Below are experts of layer 5 (counted from 0) of a mixture-of-experts language model. Rows are named down (a neuron's output weights, with its number) and show model dimensions 0-191. Each number is 500 + 40 x the weight over its row's rms, rounded and kept within 0 to 999. Numbers have three digits each.
Before each expert's rows: a language model's description of what the expert responds to. This comes from a sample of Wikipedia text that the model never trained on.

# expert 37
Miscellaneous prose words
down1:474458518497480474458486446459492550490462478508468403494564479470466511508533548528510463495568491478516482556559510515604468494485518496502518521514492511403481534514528473551533492542536519444527438486469470475486506547554530497483489461488349485590422521529491480395449487469526480540445446467524463489523462462533488526480463518544529541459453513485448546472469608548425516524466511551483457570489451517542516592509482553568492495507519517507478478477490482542452523544522533500484419526508506528468527502512463522463499571557567457491522441549544499515426559469495576503
down2:468500549475461606434472540522471461533459526507542501415473562510523485549525517510581541518482502517515497520499502458582496557527474534513493477503442544477505569487521449614600531485464477484548535506521487415485503539526491499502410448487460485498513498503511523462488445486514480519522478521409504472497465519452491445528493443497511528463482471509495543477501539490532539486552533533515535531460435488500468458547460543442409448493521521476563538455567467562564463432509466568528482544463470403463400441541550573506464494502454465464496528461526525480456473468537444541
down3:586508566528491517493446560567522484556474486469432524528516461486513502512548482558480517474562438538479550564462550568500555469476492461562549516519507463490488576450519477505512514555490463425460486513503525531559559470422541516541573554510458535418509469527532472540503467508454529517525491496495445484503441537442544500454506473470537533488489480433505559498483430537507474472509526516505491540513481536461520455569504456562517391515527512465509502462509437533471529514475475528548504571433528416479484429582457521451461548552436520589426501480560503521525513466458476453
down4:415488543516483558445416476466437489521538508487587529488465539490507538560500542482472479528526476534488430486509487506514633512448469469492477479448527453499566530478508531583522474560596516461503467487525511572467466460488501457487478480424487503521522513558510520452529482468481446441404487517500561542467625517499493474570419519526468543470521528484430537500498511535476474497473501494582583495496493523431510513498495577491503442502552498517486547481490474465529522500471458498544503537461509506458568447460456534444448506494520487538510483522493517469529598523395493520
down5:532500573507492433511489514512553473520481476503487534463495430512498551532463475512497541478544560523511582498498552511501482429402481504548490590551457448570579505533481449518511496518503537505528508503486458565492506457414488494478533506520508528457465528506499494531515520499391570457521502528534484510514510451510479487444555531541456560501502507556448500437515477523437472573559532454474541462524517564563502465513588436502427468477545474487450439517504438456498443485539500478431490458440505473539494480513515535436470491423471536543500431446468516486420597563458486448
down6:540467553498511580484480469517487427491559442451518428531582405474521432443520449476478568489534509502444532482453412461565514497474600457476485518551492490477528461598555473492494488527495553495587556508481476466510525481501493509516536517499518479471461563505505513582535445458475469517544547442498524457494552557479478482523504441450535466468523495573478585460484482483514479504453468623510447494429426455458413544497501490523528498539521520474536507478476504493531477488546482467568523542454501492502528574505459533465511474533533480490587525506506483488451544509453450474
down7:469522531458548506527566444495501464419523519473491518519532522522533421458518446460515541573551526519513466492451466467568510523550536411498453515442472444488509497462569536501457512511515468457540444458519496519576435540470467486481497437556455586525497459507413483424471428520418531460502520506468489507450517459526546447550539474507526476435509493565478535493566539506544481458517487533484510444471545503541561505489409472465468497478526467431512499526523539407524447531516409471496493537505476457503509509490460505497567571503516501508544504418573550542486499516596478529
down8:520490448458558440452476487545507523511449485542517472494446524490484524482471478507494508506531477568432536591443604492495466503536430459505481420475549454489512551522482514540518469468452518499476536530500550480499413572544579479501477496524579427475474557463508553520472466483466512441530511489516499589540469503464511408518492532461399447544447484394516531491501454538525547519467484485533521499457556560520491441482440508524558513521541489545539469487498518565527507519476529493494435509549519511505564587484451522564454551493544500460495512552469525468502539517543600450
down9:412473518463498513542498490450526487478508536445466555545517514511528525532488455567459441428558491539456583493508413512557475507447461592467471506481588586509531537476489451524536534458512488469490493468522438507539462509443552447465522561483492546551507519469486585513518460529520537502537501540491536518489560436455485469450460472473455518504444473496509530561516443568489520524498529527523544516580456505442427441493518479473486440560519549418428495470494481526517489529459437465484527515453484464494499575492481609551573502550468547528492514517449522494525403486513516483
down10:561538526583468478462460501491452463622496470525525432488463456465580493499507565476457493441543461531553506496543530526434513511473467458492455543450501484429559488589502510477453486443479488478535447502463393579488469515490523508532422473423517456520521552535464436427530511491432444500465499462503495460520522501510489533426446511509479568485470486591404526467572550449469522518468503454583515484475513505520528568518540465504464545522508534541529566527531495493546475501548521500501510519527511505507443519486489511457406534513389512500474537459521526518518503488491479503
down11:460589534546444491471457521428529507485444525493527535513460445527465548487470477475479455534492532463497494546508475528515452471466467481562496425546527571520514476632528469556479424496492481497512494502542503453569456467530484451571441457465470484478561516488484527540536454488557488450526535549544564608490474588541493508476496511539495554504566496413512486485478529513511510461447496552442462529573510490432470496480547513485475559529487506490534558460431517540533519515443493470584522459502492501491593544510471501464490559469558517556502468491517431477536515448442506420

# expert 5
Name-initial fragments
down0:464537453507444483440495564451541477395445542518506531532463429473556507508486444500511488473548521543544495489574479578476454467471477485481517554543509484518478385513546508585486506509503476469499471565569487497434543466501490439526447464531471510453567424513538543476496500552476436489563495515564519526430538514471495537455468483473463443539497513456490485496554493407472503451500489498403513521509532562529565489501469475534533495505495498490401506469498509453595500587500500506561527551533477572452478518536493514551468445494526502574496531575518462474489478488448443515
down1:483508513487499507432492502475507528542533521464454503481403562511555420496475532456504492558486463574509526577470526543540518526450534546491513497475507527468491551485435451559520462486476536507482464509465430440480493510495516487534586549487489576489484558486554473462427505453469492516528497438544447536489554529467482594442510474464502551426506486524511491528527489512471507508516546482460511437550467585534531534526494468540467533481536474521498456555565499539436622568431529474549484454432526456560489497461468503449448439466473472509471538588463530512423547490533435546
down2:500542549480458544556550563498500497530559459483476539453496418476541475504498515533422534545548498507526478463451479477511505518510500478515477545501592489449487508512522440497475473502534488503549474504525626474486529401489549578542479421500506542538478550501525495466503452495486482527526507460433519446462514467485464541417557471538526443455492500468519443563505443474498518478450502452461512541485483538493508549501547507435383484493480532535453518611463484578521536426535487520487476525550463509517518456502495397454469464496489406525447483500488589447453527539480535504
down3:542566521461470521460532530486563466467514591509489486498471409502501552482514499481511484555534547455500477474478515591476443528548496499530490522469503467495527591488448501482478490491424433522495480506468511540522443522501487519505468503450465506482451453514496464469508471469510502487482586520534490483448540461458528524402507554543508476467477500535507461492508502533478450485511418513608492555536478522468622544479498555513508484512510491481530447481502562490488564543442460484476463613522511541449446557573481425576538551580422427529496465511435558479548506511523544552
down4:491507516457529464482538577417549479496525525523469555472503454470481576504591518460480467512520520456438433516552462588523452467511418515450479523441502534454499511550487466539532541456509558538536503509571567453479412429536479455507590476487517516503486521459492547549448468480511539505471496514488554505571469487448480544482455515559438500467464454461476478512543511486456491556455495455489502546534468544526545501503503535453508497517564514527461520452503495500480508503503449553513499505562478524576580470474540551519521471431497508480417528485396424576598523483445483481
down5:531397516525545548475471477471450529513510498508502452508459523496487465514474478488543519483527492510526531547466482522522513547468469520498492496526501488476460552551517559564460512457468564564449489566502543590475488485549577494550454453559545505493462515534462476470576564463513476430532460474406550484505458535511441474532479434546430479517419492470492495540502530520520466543475461494496443517427495416550574469462459553527548474424431527606505488551461539528525462491490468485535538541550551440471475496495490466416509474517497545523505514453535514576568414485531445498
down6:541433553525565526528503473430511487508488483469462484591550461503531504536472467456415429545485494530507501486453491557460508555513462463491503536457543471517477524453519528477531581543517522521495492552511458586452524531443450537526503452523533538542438481474537511615472502423554485507422469475467451497519436519485451487449444442462458486551477473513467502523494568506536490568473522554522511513515510478518429476512477513492472537523502571583491527524489523501516481482423492523501515450418486421552468508527602523420439592497460467434461501495488478525489577555505498494
down7:395516559500518539531524461522511483475459503494463452480513518518539514540446531496526488452563493524490469520483468458426501484525501498538491545536493514493452607539556510473442465552507492511534517503510523520463468503555536458516511538474551540494476463501527524527518493598552484493494486494474550521481482453509512491485522493486482507380500503458563517534488478503510519495589462520504538551513474496451575435468497586472540590514388482508518616480570577484502456494510465440506433565566463512486497572489583470473482569527458483417487534474445472441579444491488548481
down8:512483508523553512484484521479478520541450486436466538481478503560447523454445455526495520425496522506513504452473578409410422488493487454489546448535529481504518414464432497568438534486510470507473555451486404518441507448586591462568547475524485510508451466507504578553510525434536465496518512515485579459511489541504518376486595484522457530504496501522451513545483480527521564541536500511528540470504498471572457511536435488537504509529559466510494486526503473544551538509512487462503498419546439492456484539563529488465558518490454509552576492491529522506485514455436503451
down9:464452451484524484453558521481490503471501536471436519531462469479481478551544556435533519518585569478523539449503490536502478476458552426455478571557528487519485532392465569526475456496484520469532437475545507477481487468539502454495616505473513494545489485492489492438467452483513586532467511487455578397483538516497575432507445492474519491499519453446479487484485538480466441462525501459477562465578557484484483518554497524475518488548497496543532453443441554494540499450592485584493485553482500500501539533516514490493461519463630594481477519480484506519506550495446483463
down10:517531454499553472530537474522519520467493478515536514462483506503481470462485559633533459499478499445505421532546496493577494522539471494522560520535499440442463561513506485449532493496544536493517497525455505545513488486518508589493618536539456543542531431444512499481436523548493515611572528471532486542502454375470528530508549472528500564526479518484548555476523458447521468529479468538463370484498522449493450536517474554511475560483484540527467526424483531480521587423519481499492538501498496532486533445545486480522496526506487434561556535485489500544512524493456579466

# expert 32
Location phrase words
down1:469423540435476470482406497473590483526483436519486507480488561515479536491494507515467454474482514516429517521484552565560467429550483501453491467563456506487505467514469466490473558407525455524500453487525504501516567469585533462494532430482569484488521493513540490530571517501476572454497503463480578558593448507520442570468517414467480521458495479456578413476501461505468513499488526433473534459483497463474541521595502448486546516563446468529488471490484507455457482477438480531434520488478429554555564506539534448492519552501501511512565500500492436476449570476484498491
down2:510499443435484490438502475481512526540522554501524441443532510526540479477454503496509495499451554471475448473631508471538544533529511466436541551545497561519487484546517457471533455487413511493511515468480585517563515533526547536505492522498533500477480489558535503439444540493456490484562511504555559523473527540462527512459463472520506420495492519493441383519518525551447562487431435529544503489439506601489525548547501474523502526514426430474460502457449429563423442525495503439524493482499554537415541519582504482524554480555469550571504475508513498465517548511501477526
down3:487469479450513521570549485501437503568481502457530516467485542506465511435450543527469397562505534440522501467452509527527481514551534554507515509527507544483529525529529448443489474542418533501384499455512494517412486438460442464560476483530492522451515449539534469504499463466434493466437498574431502549531473528449446511534532504464501506575492440539486530528452509515545466400473498534474501428515507500476472474487560568536517557543469429488431539531407522495539525499500465555512457534479526510475460523472512496500453497567541451459536460530584484523564518562525553544
down4:422478519502478425471427492508653574530475504454482568562483479451534507534550486460459555523490509514514465455458498539488482540471417477456515563536475446486476479526479539465525464527493462501495459483477505465594602477510491423473591475496511532507479477482507470485419464513436562497444585486503511516472487460509481525587511469507469401432472484483469511571572502442510540508513512519483476521383520468508454545568441490484507508475548461477495527484541489541497495530437478543504476466466470520513499537467491517584537466524471464495530511431502474483483467500460458465
down5:423506493555503471458568526506513580465409489468550491512540507478549493514539516514507474473524493495492418501551595492535573471395523472568581492528487514536512529467508469477498460483491447518485462521493497471478503483481518508522493517486544443467472508420450472471508474477467551569479520505541510417539443543512484521437521477453547476502507445490568514545426449519502495480525574494494474491555510470449547460551483539481488390529451485585491485521547451475491544466501511500497471547437548500522579596475538484477420474463491468492523452467466427574461506521533504606
down6:476443519457451498425491532443509493521503520528512528455460589546521533413501464463446536415460500487506462514440470463508487504473557510446478448558497541427506472480504522553487585448489491555519515470508514540526501481498478475520541454497444494440537487513469531506448485470482505514483513554518448458500413476509460562488503467503593481485541435510499474468459500504460491463537485452482572408408565504528511481486487413472509503508453490584529505514496458454545465508571537518561553508458508507567588430486414473434452469455526527530500437482520532574543538540455453475
down7:450549551451463500505502477525475456448521533565531457499518487470558531586514496510553524504468555498531526489532535526545514510432451589506407469537535564493454488564484549475475456460542527496457509452536525542550455487475517503503563514516453422452495415443474597453498481448540532441578496545496491556487525509547491499450509439507521530495479531429521478522532464446521472437522489461535501510627497517457507520455502519497514474521537527533551486502490444498493554577532495462503453535468498581452479465530497503510479518570423447611488481540507515464541428472453472510
down8:535435543495468482543504478458487479475435561519473467439505493514494499537497445553539515554482511522530487579535416523543441569512460452486526491501436461507486462497505582410496496531519483471527515492520518519536522482501557444560563448532519556502509515623542414458472444491467508525441434547455457543466461524523496471467494502503501528415506487405474505504505537490500585477533597528453468467432509480483463514499436469486454554526451493560526572475463568501547483564452470483530515474534485461494505471571489561512546571522478460542473540482510562520549486512441538470
down9:454450498480538544511518540495481503499549475588601488500434478506505497509493529476515528461499468529466404463509561462518508549488516520528563517522526525483483510436537586536539472527486447510515508484468506536575543553546479424503409465578493460521483506543474489499462532541443551443551535482531491511536446501521473465458525561495496439471517494519496589471525532461461479436499523444455526562496497545494496481518435509482511516498494488454455405519446553543527488514469577531523457513481443472500470543452592486446569523563539602482423448477468497487519517544547403464
down10:487445507506529453524562495479503550474492494502519509476525567483518468546538556469520531516557523483574511505503488511428431426514540504420471443508529562508483574470543533536440477543418496520493515537512508485524539481534562514486519501515452486534577536461501482480458508525495439540544501467500478502493577539485534494514520488583529444528522500529502483518512520527549541459529529546431393522509507535479438506543491494423454523578530552509477548399460534511461526509511544465510536464510506401514589429471464494486471466489507467573460567539371501519558474567520426517
down11:375469558488478469566444556541524533462538453550519515493508573473583543527494458486515547501555439504455516465533487561528467465464512494479524455601539494442485503574504581517500505478535518469447512505504561561527577469482506496555548473459440463544497545566458493447497481477520494454511471499491517495494534470485450490527529468458574519556570533514523475441506532510414481518521471562506529487549530531551555479553503532517457561548500505406541506445530436534563490477480507552508527434445436494533590488565519513484499563559501507512495489457527459483515508527565452478